From a checkpoint of a small mixture-of-experts model trained on Wikipedia.
Training: a variant of Adam for the experts, 574M tokens, 4380 steps.
Below are experts of layer 3 (counted from 0) of a mixture-of-experts language model. Rows are named router (the router's row for the expert) and show model dimensions 0-127. Each number is 500 + 25 x the weight over its row's rms, rounded and kept within 0 to 999. Numbers have three digits each.
After each expert's rows: "mostly gets" lists some tokens that are sent to it at least half of the time. This comes from a sample of Wikipedia text that the model never trained on.

# expert 4
router:482533522505433473481509512506525519515527499517534472505529487478535496508555537464463454498537510519523448494463451474482484498521488498523482566518490534486524483495551511529470453499511479487487458490522531512476495526525495517513485501527509453453539510483500445483501472483468528509461503513517493482462500489482455507470497498464480534506442472479476515462521512446491509471494
mostly gets: " until", " but", " studied", "sq", "−", " although"

# expert 61
router:491498523544472535493556459500514507466475502522514490490458488496531474480450529510523479554545527501514520549480488493502518487515484464519483477503493478477468453514484439511486466501521489561476496468496499508506498475571507475500473550506515515546494530497474512538479484549479508484501466482483498486514524475540476501527483514495519482518474528524486496524538514494454496512537
mostly gets: " are", " Airport", " touchdown", " contribut", " were", " mark"

# expert 47
router:511461489535463456504518493515505521523529529508518512493522519514536529474521542509444480499518489502487490428546491455507522508523487497478519490512520529523501492529550518520487486493486491499514467497531497484496491498461476519507483490496480491465507511536488506493512478519510519535534488517535502507478529540501513486490508486497541506487519460494467467502454560493519527510483
mostly gets: "On", "See", "also", " addition", " MF", " On"

# expert 9
router:528484461504492504538481543487477507440500481536537498459494498475518447486494492527507480491501469516512560481542503484530484499471477502499542497496557482477518479474493544523527462511491500526507471465508499553466498522517494467516463480529464540519509522501525530516521519536490520561482470509496521544470472486524505480509469507495457518507447562505494490494502475497487534528517
mostly gets: "wat", "uka", "yan", "wen", "kov", "san"

# expert 43
router:524482476553510450524528538512489515438521491516518503477514505513521470490450519549491507482514491490492559482526502469532502516487499470509516461518538510499487500483475525530506497486493496480453495452473494515509476476524489493504481475536487540530485519509466521526500520511495513520492471502510505531528473499540494496496490487486483509485510548482484484511515495497499535533509
mostly gets: " Lem", " announced", " Health", " Hand", " Gon", "'"

# expert 23
router:508503502545517488546501544480464462490526463528512505520483519508496446486452492517489508547486439495493527535520489513546485545468502471481467494530476452474509463496447501513530470467507481530524521501510492522432481484566514491477459453488511551545497516522510528510530512538493510496527458510494523505490467498524482503496458496523517500487479538508499481513518480490519545513536
mostly gets: " Animalia", " Jr", " classification", "\n     ", "omo", " Clade"

# expert 56
router:502461505509482508506521466497553461536480554480542470502456501466537531516557517515480473512531518487491473479476508515526529478501513481488516532528484491517499476496517477515480509496478495489516465454508516475537529515536479459500498511478469486539480486538498479479525472526466486498518466494499545493514503516497492499497497519516503505518503498486465475518518528485505478525507
mostly gets: " Nominated", " *", " These", " create", "Gls", " what"

# expert 44
router:526460481537518471527510530489461500456532505529532499481525512516514465492477517529496514505516471493500556476540493488521478505475476494463505480518566512473492466497492532510497494493495501487472459490456492515528474483549492460502455482515483525519489521493503532478517548514513494526491468499541524516500490479555514547506495501510483498494479550490490492490483507504468539543498
mostly gets: " Lem", " Mur", " Johnson", " Hall", " Bor", " stated"

# expert 38
router:516477470562504449518501544539520483470507488522532513476522516511523518499479514522469516494502472510480536467512503472528474503507479468479538498512514532489477464496476546533503480482488492481483497483479498532524484497511498496512474507515455536505472531511478504504482556500484494548478484531550525546495478512507515516485476482512484509494513551471481482500500493502479528527542
mostly gets: " Sar", " Gar", " There", " Lem", " Mir", " Mur"

# expert 59
router:472488494512488477513557508487511522470482484492494520459481490493530449484470476493505481490523493519482563498515480481534480495508494468487502453545527481479489501505487494512478483484476474527462479467465503529538469475523457455531446471504490515537461499467479528520550493527504501531485439485520491527507483482527486501509464474496500509534470531493487513522537499484459520499538
mostly gets: "Gls", " Stadium", " Creek", " Battalion", " Center", " Festival"

# expert 15
router:489510483515491481448523548495513499524519509483504516485547508488534509507539492515487486488496459509448465528485481461505479505504539492532530477518523491500477485536503479529475474484496478497489503488489503534461481525441515462505511451504493522452485479481503508473547453487510504527469466486500469505482489492457547498499498484470507522563497469487465491494471501434463532460540
mostly gets: "⁄", " until", "−", " near", "km", " east"

# expert 46
router:470478541484502559470499498501515453517496508476490484501482495406484529493533519505502517525491502506483497505470482522508457504494501495492476482489478447503524489472486440486506504505498494556566522505520529483475527536480518519493518542479494493482467499507527506492498472490478478507485487497438471472474460465502460467489500500528507542479457481493524494495550469514522441492529
mostly gets: " been", " driven", " able", " widely", " well", " born"

# expert 3
router:499503502510483506474496546499494496527523514521537495542510524486518526484562490502439485511498450485494480483503488509503487515538509484514530550505461516512535466515509480550517441459510487509478485502563487507451513498532487499517491436492523465484520527533531498482502457511484488500487483506508505492495464505481516500456462500523557538472495488493511515476494527452499536467504
mostly gets: "⁄", " sq", "−", "sq", " including", " such"

# expert 24
router:505483492523502441507517546510496534533518452533518508476517524501483476483513471505440510465472465501476500485556483473512515536516510499473538499489546497507535510515549523508510495515469492498518502485511477522491502517429468477487524458490444543453492477445471497474539490488509514525526483506533512553439475493504516453481504476484490537505479471492474527501477493481516513476535
mostly gets: " Genus", " Animalia", " classification", " @", "From", " century"

# expert 51
router:497521485488472471507497494495501510497505533523528468482491506461496488479511483487452509541508489481497456472433490539500490502512499502537499521509472526532444501509487488524552476496477486525556506516475475484467518520537488536494499477499569514492504521494490491526490541478471462488485485539450502501517493495471480500512512478508510540452482494496507458503478494485545473533488
mostly gets: " get", " take", " create", " how", " what", " find"

# expert 19
router:499498490519518510508516542471475480557507519521540523503498506473507469497541462514480513515491449501489520482570481498514486515491531486466513484528518502506544472495468504501482498483477488535529509465499498522471509490540465462462452452491463510533506472475491488507570537514492501521529465482532540521451493477499468503551485526475476546469481512470459491460526487451521515516542
mostly gets: " Born", "Source", " Jr", " Press", " CE", "2024"

# expert 16
router:492519490527516472531558527492469509456519460527504486492499513518519454465479513519501506496484472531511558500505497477539522494504479498476462467548517491502494482496480528527481464467502470528493501418485495549500487500577493500479482521510510530542483516492485491529516492504479491506507455500505526519474451474521473461527483482493465493509454539520495490518540469473485479533528
mostly gets: " 1977", " 2012", " MPC", " 2011", " 1999", " 1975"

# expert 63
router:475484468527473519539521505484549481527496528495517476500504475440538534490566505493494451473541507515483472504484472513487513480512528463512501497529478491502518477504496503502456501522475491481525524504522529463490520481547499448485467555506451480514511491490512479502535497528482511476504490447504533506521491478520463504524512509515510526570520498494471476445515510481501489462504
mostly gets: " get", " take", " *", " Nominated", " These", " create"

# expert 12
router:518495503506488497518497523492488489447495465558541484491508498490500477474491499516507488499501516503505545475544515470519491504481490493494513464527538497479500467499482518516502467493490480489483480464490520538492486484570509473518474512514464521547519517473505520499508520504471499523485466506516499521471464446523509481511473522487462508509447551490476500495527485494497527524533
mostly gets: "uka", "wat", "yan", "kov", "san", "ardi"

# expert 21
router:505506509543474458499532540523507538536511484516520495519530509461514524464517497496463498504478470508526496445520502474516519515507531531503564498511467577513512507520519520495463458467480488503579501463456494527518472515539484548491472472494497548498519508465492461526547511466497478519528494530562508528469472492460503493529484478514496547508486463491454495478473523484569507529551
mostly gets: " Died", "Note", " few", " Jes", "You", "From"

# expert 32
router:512459495516495499482526535503510529517489526494474492504507506505508505494513500481481523472514472517485472510523453465514507488496501518494484516517508485486541515513516505502464534524485487492488485469500484475499518521454492477492536529517454505468513429464475477480530456488517519508519486446513486504471494524520493502478544497508460520535477478496460502482453488444474491463501
mostly gets: " been", " eventually", "On", " previously", " announced", " originally"

# expert 42
router:509480455591466437525511523473487497501537489530518486512520473509516462498486510509502484507542485501501512508529494523481523459495482490477484473527529500462445464501522526504487480496493501516479468482512511502503456471523461487496444464504504527524491536513512489469520551509491552472481466477533549507510492491517482495490486509515493519489497530513509463470507552500558532541482
mostly gets: " There", "On", " Although", " announced", " reported", " stated"

# expert 1
router:475447535542458477502539475540516533515502560497449475502472511444534512491515520496513502457531557500472473440459475460492493505498469484482500475538534475510499517536513520522496478516505486494508484503510500479514488523453511484498528497511458464483533448504504444547468491491515504525494485516508474515480502531484482469493513500520481545476501494510486463539494497474466479502504
mostly gets: "History", "Career", " Labour", "⁄", " Liberal", " sq"

# expert 45
router:513491468541455491525523475497500524483506503499483490503517486504539501489470507533502474480541515477492498500492482472501543460491489519502489505509538524489479484497514554520469516531521493483451476463503500492530475485504502484476474519510515517519511485502483472521508534532481547508512493486529539503492516550532523490505519497521492503514489515504491476486473548495501514529466
mostly gets: " There", " then", "On", "See", " Although", " also"

# expert 33
router:483466508546489473509481502524514472507515480502535524486509513508494511473517541517454503471528475496478526485533518482489495486498504465432507488491545492498491496513544532501505484515481479507505463477498526488491488530468478511516475459475487495478485487506501516472527502528498501529530491480567522552482507497494532484479457478520518483507515497484479480456493521491502515516491
mostly gets: "On", " MF", "See", " There", " Peter", " FM"

# expert 53
router:506474462496515460491475527502481519499498484511490496511545518497488462474504462531457536511509482490503474494484476545514485500473462513520459510513513506505485506522552497488481519530482477479514524521491490477450489508471506526498523477498513531457515464510533526464518519474516493490463515507455503514522528520518487531477510511521485527471481467507542480471462538483538503509456
mostly gets: " get", " behind", " take", " serve", " create", " how"

# expert 29
router:514515523503521500488502452514488483496492473520526535531507529491500502457449505517486533554473463480489519552493471514519484526486484472478488477490487471467512464511466473492545449479523500545486509500472494497466496527541518528513482474483488544513469500491483522553488494503498491530507498523491460518472505518512518522505461489500527514494499533501504492504517496478446515489535
mostly gets: " Clade", " BC", " '", " Jr", " zone", " largest"

# expert 25
router:514518497545493476528512493489515475506461543517542464478480488433483506490516541497510461461546511461461497438456493499540484529508499484484509492528539503503512499515502497502475506532500498467484518487539482469548531513478494488470495531503537494500520494509473476466500509530474519506541498486534490506493513491525466534488535518496475494479499508485483501488509496503480498517449
mostly gets: " Coordinates", " MPC", " Genus", " Born", " Total", " JPL"

# expert 55
router:461489547519504493473543429533527499524494521501520476501485490500529507454518544511502498500496518503497522477494489459518526491535498486481535469504505486525492483522526469512473472484500491536473490461452525512540522507505487501516493541506458513500462491489436483517517449496506479540485467498513467526447504509475525472523500480495505508545489474499460517530525478477451465450534
mostly gets: " Royal", "American", " Grand", " National", " Mount", " Infantry"

# expert 10
router:450524519505479477493499502554515504472557475514537486516507502470553493480509529503485501508478510534535482497484508480490499535525481505487459478492497485484532488537522494536483431453491497563507521494487527507456503513565513518514488518519526491516539532498477459564472473457481496487462475496506504485488507498498475476524456498481499525485470495511491501490508483436486492483506
mostly gets: "wat", " mother", " governor", " artists", " king", " army"

# expert 20
router:513450471513491507499518519474503549547517477518480491496511537502501491482528465513450491487486487507498481467560496475511526480517468513486517538492560465522545483491504532478504516510465484517512476480531501478483495522460443478491489479508474509480511452499489517456554468486497555519547496508490499514519480487482492462484517505499470533524483480502493492484460499451535512483509
mostly gets: " MPC", " JPL", " Phylum", " Animalia", " Genus", " 1942"

# expert 58
router:514481555552484522458528472530496484498522533520511477495466493468530529471504541504523494546496525509482507499496488477507502493512506501483471471482501501536496447550471452521504440494515475593463518488510531503464501527521504496496500534488516487533462532507444472541460441488471497478465477489488472478480504500511469484530469494492529528530503538524497536536531485464478492506487
mostly gets: " get", " Nominated", " ft", " come", "American", " touchdown"

# expert 2
router:512525516524486461478515474492454507512491486548537508529513532525508473462496531503450505546492513510532555509511521479498497493525483499512470488494520496459494516503532487512517420440521491539529459464481471517501503524525480538522478479523538506482482522467491524539511453475522529525455496481444457493498519504494520498524459482488485512481478483544490494518532474462456464505537
mostly gets: " father", " mother", " brother", " wife", " king", " parents"

# expert 8
router:492485483508493492467486543525519500487509507495518524488487531503515507507487524508444510463483501467476494513534488484511517483481466508502516506493516506488546516513541547542503505525463486539520522432526479458486530525502526510499521543479511512558533478507521537501495463473468501509517516492479532498487525507518502492511508513475483497511501488488473455501559527465537457512467
mostly gets: " brother", " wife", " studied", " including", "Career", " featuring"

# expert 0
router:498519515498487510470548453504484502526505501499529486519517527501530531486520535500461458494474470496481463523497489463506489516521496485495485524488490525485529474534476482541479467479500474545423472524544497492484476517539470517515481445518475489454487503512477490469498496518478527516492472516533489492474496481450523489462487479495516530503475484481517527491479506446459546461525
mostly gets: "⁄", " sq", "−", "sq", " +", " metres"

# expert 39
router:488497558556506458472525453535478540502499533517543486505509499525522518449492554498519483524482525514492511485532503465477541477526500505490502473507519525519456476536527501498483444490514469550441466458421506491534477496533466520507468503526512498480482497498443460519516470508523503510480489488540481493480499523479522505518504485493515491507495481532492481540536533487484507495503
mostly gets: "See", " MF", " nuclear", " voyage", " Health", " art"

# expert 54
router:468445493548504501497523534492503513491541498513512539534476523523508469496454541488486521455513474492477532505570501476516482487502478485494468481498557483469549526482480534476507535501483485545514503455508481478549516529500459523482486498502473516506509485467473499486487521525495548509536493462482523512457482503511454478507522500502475518489484522478467485474511505495510486497514
mostly gets: " behind", "Gls", " Battalion", " create", " Royal", " get"

# expert 41
router:465510507458485557480491482462483477517494494505506495511471505432496500496523502491484502540517488476486482501447487561506458500491500483536458502494475466491508489500459438507514484513494463548570532523530506503468515527510501491495494533484516492497478483496518508494493475506468477494478498522423476494509483477520482480523502514523510541484443524518534511495527476511519462490521
mostly gets: " often", "ally", " originally", " never", " usually", " eventually"

# expert 49
router:491471536556507502544501514510516471477482466507505504461481498508505507486498492513500492480494505503502551471488490485541460494511493450479521458514526489498517458515496475515507457482475505500464486487507509527504488477529511450529489515499443524520505499470514541491519538515503506542468466492531494562499475487512532525494454512503520519520504546498519478511492470474462511492506
mostly gets: "ED", "ör", " Bowl", "AR", " ESPN", " Hollywood"

# expert 13
router:445478530544458475510508456546528507521510520512481455491461482439536514476531527527511476471540561499479485460475503479480486513506468469462516508518510472495484519519483494533517455505517493492481472504510514475499515497462493495503535485515501472485537474539493456558472484507490484532492501528524478502487525520473498504515484486503494547454498494508472469511496497484470511510473
mostly gets: "History", "Career", " Labour", " Liberal", " Win", " Title"

# expert 17
router:462497507499509518518522496506485534546474491542498504494515510464474502459530498510472453479457473500462515496516491505535481544501515503480525505485520474510548495506553496512445495499467480552467489494502469522503504551481459483488489428484460537478490459497446484490538519497496498550523493500515507517421473484480522449511508494501519555479496525497502514522481476465514505513545
mostly gets: " Clade", " @", "Senior", " Phylum", " Esp", " Family"

# expert 31
router:493457481522482508499495538504519543552504502524468505499528527503495506481519471507455471460505502507492479458541484468491501483518514499495540514493533518502538490517516530493503496494489484504507471496534514476512480523458512483509501457485457500462497504472500520474542501494467495551517483501520506533503469507501482469490506496502480513485504477468477484459451480477532536496555
mostly gets: " MPC", " JPL", " Genus", " %", " @", " Loss"

# expert 52
router:483490513530493511527502473527533473485495432509514500449459491523520458489484505535528522489549511485478561507494533483550495497485473471466519493479527518499493478487502533508527480501474512460479486455492502531509522502480485478519515529516490525559500490483485542537526529528489480536498476503516524561492485516525519494477461498499475488504479533476481467488536505509489480547500
mostly gets: " Creek", " Stadium", " Airport", "ör", " Town", "During"

# expert 40
router:498457482562515468535492557506479495470508466534532504490502496530495462489493515527498543496511476493491548528542524499521466496495498460468506484526557484459487474487488545531520485505473506491496479468464509504486500486510501467508465460501482533502506493503498534493522567527503506531471479487525515563494490500538523505473466526487506495484480538498506474476522485489478535541498
mostly gets: " Sar", " Gar", " Mans", " Peter", " Hall", " Lem"

# expert 30
router:520509503526489509497513501525498512531480450535476501507531541488482458493468469512461478515503487489507467540482492525521501509522499514526484541497467535511491476538493492518491485501514488508506548538509485533473484517504469546492494467463541507471506513492515489461518508500468500486493497514502513487506484496510479510478499480511506538460508512481590523481472516471571471524468
mostly gets: " Swing", " uns", " impr", "omo", " dr", " Esp"

# expert 7
router:461525488476467461497517470485518522506517499528494491494512494446508515493538535490474453484526528506531443500445435461469513503536478539557520546510508519481504502537533497509463462500513487479478471535531480492500521516482482493498506556551527466439540506475520452518505469493478564516496501496490479487462514501510481491474513488490487524515451484518503498481481498459491494447507
mostly gets: " until", " but", "History", "Career", " Win", "sq"

# expert 27
router:503521513531479484498502483470496492529477533527526485483497490435501532491504544514492464480515491495468498450487493482523458522487527465471503513528558471501504503502484447503453476517504480528483513499526473459523553523517495495481461505477519480479511459518465492484513469546462532513525482463508478485491488475526482528492517518488480510467524516487512514494528501475471510496467
mostly gets: " Coordinates", " MPC", " Genus", " Total", " JPL", " Born"

# expert 62
router:476486552535499573489534447500492470491485509506501503536470491461500518492490558506525490531503497505488513503483489478510511479520487491488476460477522484497495417546493479530476457482487468537456512487531523506499505485554513502503471559482508488502469502541501497503495458507496514516466462458558515483468490493496467508499458515509496505530495519527541516504500470464462517478524
mostly gets: " Battalion", " touchdown", " ft", " Bowl", "American", " *"

# expert 6
router:486529478501469520457468499521514484446542496533528495490479485508539512479478520503445472511503526497491452525516498483500534514505469517496487487488485501456547503517484510546527472498503498552496524480514482459516538511505484487505504554506553532563524498500473474535472476467484507520509506504493513475520524518533496489516503524465533504504473476500476503515559528492517447504473
mostly gets: " studied", " including", "History", "Career", " father", " god"

# expert 37
router:492496534547514437504535445535482515481518554520536474497526481525525518441479549512504507523482516487511537477504515491488530486511474501471523473501508491533433508504524490530495476477482485544461468489423498533503492513528488522503463500515518541521446529502437486532501485488521484524462493499508487509504498515478524505530497479499497527501510485511464484531510502486456468527526
mostly gets: " voyage", " Health", " Lem", " nuclear", " Gram", " Train"

# expert 11
router:484502488513510509510505468495501493525480484511510492519514501510478495455478498526516506549557513493493478535450495548530502453538499481511426526522462517528443467510493443466489517503481519493526532522443526494510494492532481541509504533461527500496477510494452490482527540523472468463501491484482522521516475519537462521490511469538543514468507497477516529495484517527541441516475
mostly gets: " brother", " wife", " father", " but", " until", " mother"

# expert 34
router:492496525539497435469535470551478547518503510512520487530519514537518480457460497514480496500484496504512508503542476495488525495528470508497493473520515483510481490569550505499494480502493502568482506523440482503464469512502461547487493499491505538494508485493434474518490484490519502502492507488476462491473546532477490482517511456495524530500517454527485472520499541464509483498433
mostly gets: " appointed", " elected", " directly", " either", " nuclear", " newly"

# expert 35
router:498499461480491491500503475471500512490491492533522517520484520503520499496505467483479473497544517472503462493450520505509519475490467498551514544533484549520461490529501525517488513515488497459485489471491448486485518491545497469497510487489557473526507519484519486497508529513494476468486500492507547512553518514500472550480541513519498518484479500507485512505462520470527509509470
mostly gets: " then", " not", " often", "ally", " also", " eventually"

# expert 5
router:504485464492483534511470519504507522472495469542548495470469506485519468504504484508515487478513477517489535471540498487530466507484470480495553501498570503473528456477503564503496463506504492515482444487494516518507494528520497455513459472509458526499535501491498533502530537511510530567478495502510505545471478492519493493515479505486470507514449558478500507475515485505493542531504
mostly gets: "wat", "uka", "yan", "wen", "kov", "san"

# expert 50
router:472464534498485501519526495494475511533497472535511515510477531516488511496505509506500498438507507467468539497543488420510525482498487505505504519523511520487515509500503535484486520519480497478490483487486462500518494525461470482513522483483506507461479471481504484457536479523485488518514491473573496518468469523503552503459505476520479494522465507467486529499492516505518498485520
mostly gets: " behind", "Gls", "ör", " during", " Royal", " ESPN"

# expert 48
router:500477507525481533499528509466513474488503491480558500483448486476559484513503482521519505529537483500500541531501499466525508487491498467481514450512511488487528444481453532489497483483477488516528481483488542480488528507545484451519470502512453495547487497523467507527536536504477480499490440489474518511474498479478537477485475509509503516548470535503466466483573519489513481531523
mostly gets: " Airport", " *", " Creek", " Nominated", "ör", " ESPN"

# expert 28
router:489477480462485517477518488473452489443516479515492531500535530545505480453503506544480526506485503520498502487520495508483512433513476517532455515499493505501488525487502494523484483490485440497476481499509484464529505522507480455481509542551475480491510517500515510491498485468540509486476517477468490488495528512518515472521483483496531508531436476522504509542489507468484494486486
mostly gets: " 2005", " 2006", " 2021", " 1997", " 2009", " 2004"

# expert 18
router:472491531467484506462517433529518512489537531492484476509479502462529526472512531519502494539507555491511450514459481516465558447511479535521526507512477498513456497532528476479505494497488488510501473504469516489517515506493516495492505562522500506508466494514466440545507497487501488490485516504490497460489511538487466480525535508512493523504484453497465509551466498509493483466510
mostly gets: "\n", " 2009", " 2004", " century", " 2006", " 2022"

# expert 60
router:498481490510496500509482550495508464498514517504504521504524509494497565508501509503457476482505467506492533447496516458496465509506506489480541503498487489495526485487477493559501475473478505509535467462543487501528531497487507463518470511502447492523474512502508515501534500518496504567506486521520529526489448500518528503469463544524537521489508529482466470491517489485480495497535
mostly gets: "Gls", "ED", "ör", "USA", " Chel", "ا"

# expert 57
router:496490505480452564480534432483494482506471504510517516506490512469536501502506513510535489523561551486499485496469516480505534461472479511476499509508533540483485474501469508488512479498507494498445466513463516510555525524527496470505481534521537483506510481500496498486495499513481496508494504484523517493484516515517534507469514506539496528521427516503477493492533522510510455552501
mostly gets: " These", "American", "During", " It", " Its", " Their"

# expert 36
router:499499509548498472513514506530492470494510478556540487515519517536498489462497506515484511488499477472478508511540481513513489504499493476465468488492502510492506477523519500495486483495502496537461498510499513495478471508527477551515480449472544508491479510503495517477502508502491500501504490482578509498499527476500514507505460499506530492495522511476527494454477514472512527511490
mostly gets: " Bat", " FM", " Bor", " Photo", " Mac", " Gar"

# expert 26
router:476487491518500514475517498552538501505504514489508499492483481497516525509513498495514496516554512461481490552457493466502508484500478480527448479503460518494457463519503497528527530512493537525518520489437500523446475480538481549533553500483545504514479498491504520516501513537453452499466473517471551518518488492501523518469501488533548533488483502471463483477520527510512452552466
mostly gets: " \"", "\n", " “", " Born", "Note", " '"

# expert 22
router:487465488537509499511508546519509531567519480530505507512495523492481508460530478516453491457512510491501482467544489501499506499483516491466549535514495507495518502497504537500500492485495461507548481475496497475512485517485497457481502455480488474507487513488498511497525538508487463537522503512490525548493484497495467462495488515522452529485486516469500462447494496484567507496542
mostly gets: " Genus", " JPL", " %", " Swing", " @", "According"

# expert 14
router:500493535568510496467555560504530504494511477505487462490475517483509449518506473511490510509522495523497488506471494509486519463482488491518459495518533499468472429506480494478514494434521473508482489461474477526502521454573502489472495519509510502507462506491495507507506509541542486493471491480483464508522481482531477536477480504488469513485468499530496504501527521464493530537484
mostly gets: ",", "kov", " ,", "lov", " such", "sson"